Below are experts of layer 7 (counted from 0) of a mixture-of-experts language model. Rows are named router (the router's row for the expert), gate (a neuron's input weights, with its number), up (a neuron's input weights, with its number), down (a neuron's output weights, with its number) and show model dimensions 0-95. Each number is 128 + 32 x the weight over its row's rms, rounded and kept within 0 to 255. Numbers have three digits each.
After each expert's rows: a language model's description of what the expert responds to. This comes from a sample of Wikipedia text that the model never trained on.

# expert 55
router:182139172147131143076186122166136156205132091106174157128143143132065106155153064113131131161125149191165117205146126088110110110121144127151109163151128094111053148082141132128113129157133156122134142138115048143140176128129149175094130165107165084075086161164104100130156159131088101090
gate0:129141150131088104125173088180139106105117124112104142111164100141138169155152077158121173153122146058143081111134089072129194118154130136123087129130135163112145107178101144091063117077138139178113087106131091106150119115161087191096066101140126106089061196145111133178109166164154094081
up0:079182157116165070149140119110168164150134116161092115154109117109231172122101160120130129143121155174121161135152129152172132083137100145155164133140199118143091072124098146140210164109125186177153150124198142095135085146171117107138065096103137110123159078147121150161134106157101150125
down0:124084134122128233147093110124107146113139086152092152092159077158077131146171152114157093124168105125150123130138118113198106033138111124108143176123125161072106152067133094119082213158131172103139135141133140137152142157117122134136141143140139136165113138132154166167115142119198062178
gate1:123127124154168064101150155089144104052181125146123106112122192151058091136128118134188151111102167136167094148157124151096124159161161085166103154127131120153110146130179055104149137099158125135227169139112055107151112122130126153080094150184127114152130116205105112127131139113140142145
up1:097153178145130144138134119139119144136149142126199102131201132153136097085056136154164080160126134159171097132157050102113139142087065099146171104164111127126128107166088147091126184097132142106133160079129164192173162118141188138098151123153081131092073109138200142129138139094108158163
down1:123113178159132140096106155086128187132116073094177114113086163137152125109102150149112092085127119183133113077203127084112142188081188130149107130160122156126135175124118156069097064126148117071114053184117146134103103161111137172103184156139177129086147124176154150120123145124135160158
It responds to: Lowercase word onsets. Opening consonant pieces of lowercase words like fl-ight, le-afless, gu-ides, sm-oother, and middle pieces such as st-re-ets.

# expert 27
router:170084200131172185083180092158136097183140106121175145098146124135104183098132066130133127115085163102154162146162187110086113104149153127203124148138140121127140148119172168157133150137182145099135088163120109177093159122169116114110109141102160111080109155169045121131156140109098084099
gate0:122165159115203126110171080137059143090096110117109118151111096100095167216090101168162136101074131108079161112081159123151122085127078117131138116150103139110133141104198154116096104151101103079208147168099119152156133137116136163119119082157139071099181113125121152088120160117179122111
up0:159082130150107170078147085089109125128108131166136178075139146134159050173172091117093119069085144124088134144122193121145154168139065131150100114140116082156112087127139081125138128144083133139084118105138175099128142077120103104106097125061133132120088103175166153165132129084110195063
down0:075179154194124079106183132102150157205146151082114167111106199127115117085101114137140112165138184118117112107110109179154138228135150113162099161142144171108137131114080201157103132111135113172141130133159126095138114125127154123159164085131152109107077118112150168108131177081099151086
gate1:122100137050144138147149131174140107133152125081167123129164131091155149184080100151131124078166184118103109160157133093066123120119118134115120110151139141204083116075157095067093138134177142135163105143045132129120144191185149194143154128125115150142113143167078118140182117091148079145
up1:163078166208096165116103133140074163104143105133127158069106103105158180085160088150164135076178093084110077125115133160111129109134104112141105129118113094147070059133147091133100115073135119160101107138112141122116126104120126108108110152143126095115174151177108104152090144021114109192
down1:114090118152102046124180101146050100077200127123137144165156115077165135124162092095134164177109167160161144125109103148153135120109138139190085077157133050157111110120141145113101111123106141164080140164126103133062136147099176146144130141142125153153141139055126113147131153156128072068
It responds to: Lowercase word-start letters. First letter or short opening piece of a word after a space, quote or parenthesis, such as t-ennis, f-riend, E-lysia, plus he and she.

# expert 59
router:135073110160183158125138083151148172151113121131125116147140140177071136079174101120142091155042139202141138147211138102141142126082150074169124169167081120070134166136173123120122179106160152120169096078085117141133156161107123099093119160120141130165154137139077101163121129113092102086
gate0:064158147155100095151102152103162206125147135140167118163093101118092142130126137106183065187132101133130131160180071052105154075120151149147113135156065157175115123120183134084136144080149136116152131100137136110145103114128134115093112161119068120157173146125139048103195100130106115094
up0:140151054150154104096136178130159117138116116108088103123135181115094105093169176086134114183154135101194129144072058114062147073167089151215130085101153080181148087096183110112113107138054098118149150116101143153112154126154162148145116143172146139144122109126143100129135135111114106107
down0:150102128095131147191150115114128085162056118137158189136056124120132135102124128123225059140137094093100139081156180058153191162134176092117132130159111114107123124101138105109135121110121140170114120152150150169158135186141148133092109124119120132085168107174143101080070131116128190094
gate1:143121111117137119110137109107104170160128141116138123167119128202073111136132107084163096188096087171120141186122093102135157123106110104175105189142114148133137090176095122102062143163145190095095113151162163066129182135178083089148225125135131126139090125148141080139103132137094098071
up1:151167136136125035115110208185172164117135140124136169091106144139158106128082154114066130180171158172126127092112130166158132093142108193141139167124161082075141115075158133118157111158067114079217104141125126124105153129123130128173108128111153132078158116113149140074147129142107081128
down1:122104112175160115115147136094073158143132043129171071157104104137165152175133128103160130160149103123097183180050161143133097134103088113138139153134117111083072074186164155117155147173153095153094149119123059122140104133102155087144168119139165151147078133137048100171127114127129165132
It responds to: Slavic/foreign name pieces. Consonant-heavy pieces inside non-English names, especially Slavic and South Asian, such as Rasiak, Patekar, Woźniak, Pałecznica, Kaneki.

# expert 25
router:181077155147182168099160113157148169108106102113114120192105170115119148104175073139134121145112138194100132179180128082104136128110130098173198125196118067101100163113149121117104144176144154122136130104116104129050185120126122153120116152109190129137117198114069144147171132128122105105
gate2:164114090168139136122112110128180142063150137128106146128075080080182163115158147088109055171145137137109105151150108083122129136135084119158105162159109087161149137074146112144123091128130145146092087089098164107113160125148172108117170178116114135118045194078170056097071121125149106109
up2:121109125164082090096099118053169158110155110118088173158124171189068127109146119142216145114147102073160089157162152125120119090167111117083184117164145093142157158112156144107112150140136134117127117144157097147123130132146151150131107088163124110140148175080116110142071138122244084097
down2:103106131040138144120092149132093085126125162085167178085098093117137080141120125152146084183119086142052055145135077155076140171127149183130115102133130138153125125127127125179150105125128124186106126244151116108141143119105080077097120090158116157136168107125138150130130125099123133173
gate3:145126144121103153106169108092159108128156146089145086156110105065112087132157097104084139154193104123062117105086088123147092151120106163129128103194082129093173157113142131123108146113140143153083141134151111142175202105116092141122074197115169078129177200082139121165131173148184094142
up3:131151085139146051117135168162093161152133131149139165127134116115150169092086108120133142142168135139099115138140134069148118136065219093114164141171048201114118103183157126182145130129128178169133137079166072112151139169163149119141145096186141190147143095146136083153134097128159120113
down3:137115139121129180113112119076092105104096116134137088139114133139088072108163163131114163126127113055123069171130108112124149093154116148170112126145145091142183136072115162069133159059120136098145097111120119125099095033123096142109096099074130097139198138110166113118147212083177129166
It responds to: Surname initial letters. Single capital letters or Mc starting a surname or place name, usually after a first name, such as H-utchinson, McC-rum, L-aredo.

# expert 7
router:176131109195145142071147104210149133121073102071135128128116147190094133115202132127111059142105160123150137104124165101091115141113129095140135179145107085118128132076114115176093155097149149068153197131107148189107141161113127132107080161140154078123115153166151134160142059092120113116
gate1:192084102110156126108162143160148108105166137128170113172147092114169139164129163146088130144101203079123134101114145111156104163124165142096151075103125102089187117123100182107172109149116127108062177118199093155112146103060147106098154159161175074090101142102128157153172152156128074138
up1:142149131155079128074063086112182117137127116087126136116102069166177154107103111134155158147137078135159094122140141146124088169089106161103143090093099143146092034124131164119118169091088135149093123078142106137147133139158173178111179114112144123115052150126093098169111208120135114071
down1:107091137117116082165111063151153164079169190144121174132173088118072130081198145108121105152128089138137158136101112121202089107090104167122071154156085109118123177134176122155133115128133115125205113127149131060116134140156149115110124107190133118107136186093170144077099119109131069135
gate2:103095143129132110142211130169092077125117127059109088109164091122173163136144160149095134121141122166170126139142123134094177068184098164170096099138159115148148097064088126174097185116095148178140128140160148108121122120169125148095144144192137144128083159099142137213148073155085110111
up2:152148054154120099081144104164123172171157117150176159135098085128165138109130103171094146105114137117192141177145132142185066128154129148056091140167138096136068158111140074139115085095083077119162138128144156140098122136165119175105108086157193148151180134145154086156173141171165136118
down2:115042118134176176127126161114086159102147097079143161094143117157124151106103143098071136128162112085100125117148078051143151142153130153187119157112132104177112118166093181122108117167194135138143113191119135106139090133096139061147188085113100160159208145149150155118134150173129119109
It responds to: Suffix endings. Word-final derivational and plural suffixes such as -ance, -ion, -ation, -ives, -ures, completing words like ambulance, locomotives, figures.

# expert 11
router:105129110131122147101151106151145143134144084050137188155084147155101159132153117100107106172087179130127115119136126115143141113109126080141156144170202118100123132099126134156094156136183182094168143074059106164123146192144130175077123179100128071107174194116103205152147163126119104116
gate7:126157122140118175169052151157165121099156086114155121198119105112113098177149133109083116158108123179214154089115174176125161119107137095114157152119170131162135111192101130170102148112130138107091148098107123111140139167156161173153118144056124123041175171106141125171097181122115126147
up7:107123101122160170152135113152155178153089166120135092070147167140135152092141129166187118129089173125087116113134115146070163112130129098151111137132070095109152145168074159141187116114060096148057144152174060140151135158112124199101114151123112156098101145069100179109151160103061112119
down7:143086093147076099111130161076137130078120123102173147139141045098139105121108090137080130176147079146128156130146159132143171148121170172079185180129148124137069165105147150179103143132171075153121164170084139126125154151157110170155112177109056148075198162114128088134144136126117140101
gate8:169147076123161119211091083136129189126134059135111205133151145129136078157131133117101155111062148126169097106110126118089148152098134110116136121150093146079158155135161156095104199105164172094151124121111154146193099119095088148128128126105130119133164135105117155171130182100197087188
up8:097164083122074090148077109176074187057141121133130166074112159131042198104143104128126124118140141095150143120086170147144091163099154115054094066131120178119130142127188191110142170159170167132105100128133098130146124123145111145126116152145134163081162120088075163120134121137131122121
down8:106185171144158146122166128076135041149096076108094054111132100118133180122140127067144115112141127091140112123133103144126149130149088142149148145139166120114087104088173033198157119108096099133140163151112125087109135121121115111093140094118157080155103039159121122122115169112072150090
It responds to: Word-ending pieces. Final pieces completing English words and names, often organization or brand names, such as WWE, Holdings, Cross, Hightower, Expansion.

# expert 48
router:180121162160196210082190083149182087129101113146160210202152170108134165068143105117100096194064140141146166148144193121124102123101118131134162148151098120114109153100170131122116148137133141096143132127101119155091132113122115134145118116113169135105143138153095177170174116141112104079
gate3:192106100160206147122152114120165131090119109142100133152150122075147162164096057106067148184135126191084137135145159117158133158107154149106110089155104127111133084139139187123129140082108147108163118072114183163175148176107129164153141109153140140095067154182090102148129096164137166072
up3:092151150089118119120120094112070145181113094160155146156122127168181150104152168089096158131060150141057184149108092107113126118074038109149143075087137180160190128119094170154129153130143137107130094115089174108133106088098175169100122178131160113112125112124138127170158138184167144129
down3:151135175152131105144081159103112078105134153130075120108140157121085167058119135148126121151142156131150148163155091067168115159118134132150147152142129160154112118190141132102112148098114085031116162125158097107099170075121069175135103120173112134098167168140152109084178098120083037103
gate4:171151124137140183096140081124145133096152157171186194147191126079151168111114144121154115163069172144082123113123159147096111090116153130079156123197127148141119184168152124086108158166192140126111152122147130096142088145153138112132158100147145098130137147230121117153130134167080106200
up4:132110127154101130146157151098107120104203150114100137107104116175116112108079156110160145178107212110109100145102142156078118170149097078137122212150071116128122147157154098191135100144110117076175166149154134171113126130158120192159133155107128079102114190131138117092102149209138079116
down4:107174132092128145121118151179130184150162127106072109186099143159056173136093091131059105137063096158101111177122117152166163198120110119115112139113156091161068110139109052145147161125154181123160139119178109104114137116125112125170147096125106156115119203137125103191119093112125151098
It responds to: M and N pieces. Word-internal fragments, often containing m or n, in names and rare words, e.g. gmina, Valmiki, Tamayo, Cincinnati.

# expert 36
router:149089120143174141101155090140130189105097132100128153171053150165141194099140079133144108117110158181160125148216170126085174119095106099149215126164082076091113162096157159165107130169153154092161112115126121156086173145146113108127110137111154138139093178118096139147157135116120089082
gate2:110151103139111133095168095074063100153123088143096153079174154192161186099115128118168122107100041098142096110142139127163098131133107101188111099179122096083166131147162182137108102151120105107117118077100131155163121154110051115170114140169114089178096154093150103121089144079141156118
up2:090082073174152160151147122133094162131135149135139120092083143171146039116112135155161157140160154126116097125198181141139128128108135101158186154137119130076142180116148105131181186127121168138175139179090138151087154094154141152112151141223108150178158142143111178109140092173081124125
down2:087109141159148149165099142133136177065141112119124138090140129126154201164141155120166129093068099147175126117162115156105101123120074098109175185097234138111147099169116130110186098134136117145161128105079132118149148214087148096131164094110120113157103116138149157072150112174167081112
gate3:085105122163193156138133104140079108091119147076145121128078106095092152092160175162170159126137143103146095150178098161153219076103122133069164147118165108129097128082142131131152117140160141082080148172129138225140098162127145111119059146168145148125132161156144127090145187108114123105
up3:097166122104122116150139155143108156108121084159095125148125177077068055093092136098118164150091154121099128143125068066169102113144163148136111177150125147165154097187143133102154139117093144131116159093109114116121142166200131161151133121087160143117081166209148161176092095184089173175
down3:124136167127086167126110102154149156179111138079097106115164125112102143137157143094134094097172143124154110088115122175122140103115121115092170030124088144152171109151103126118125174145176121140131160093104089135085193168088163086080050105204103182102128093069129154120105120140116170161
It responds to: Personal name starts. Starting letters or syllables of personal names, especially surnames after a first name, e.g. Marc, Greg, Thomson, J, Mc.

# expert 4
router:131090151140182141092168102156135138144136124108164216178113130134081121113146131055136108159136158141128156156186121080128131080122135114110136115163108050120133179145173156118081137137146163111159178118121059138099178113171101151099117143088117079077060143131119142172173111119105091076
gate2:108144211179139118125154104145089128115129137121179125118124101107149104087085170129182138192206171113166144162114131120146142111127080134086146123126104103128070118042123143148073105120111174137130094146108119090167140138125108118160137152044095107122177188102107153199117156170133134149
up2:118073116137110066077159079105175147138145108099137093136133133127143099135115100072156127107135141107177109135138148090096148177088114128122126059087098120157115153119128108052076091102133230130171144122126139146104203159158135127157125116125118169084162082126167050109143107181143142147
down2:179143138128146089131161104151144088146143115156161084190187070156177143122166127169124106095134119131180133110129123113114160068109159120110147081114065075147171101136107097132165102098093119156137172129121141181078118133130105103124165132166185099082101142066159174143133091129047154075
gate3:140105156104161179098121152062142130165107162123150092094140204103144130097154134172110094189098165122084077102104099093113102069141155162056149085137090064139124144110128113124106158158086107112117139179149151079089193125121130169106129174126133086137089085168093127104124169108131113080
up3:126121115169124135165112100108120135149141115071110153144125086150087129177111113117067187060071131128127176078112147131164167128113110190186161149136130119168078138183112144110133105107158105085156141156080141091080157099061168100076152096151171116093152092164137101091123109109115200135
down3:108130155137169136108078114143182161162127158110121093121099091134157180131133108133141094096134111118138093064202136125091114108072112139145062123130147109220111094126061177142083134158112180118142113078067117136200062127120104147090115094151116142096130167162141124183132115091127121155
It responds to: Word-initial name fragments. First word-piece of a longer word after a space, often a place name or an un-/dis- prefix, such as Sy(ria), Bur(kina), un(changed).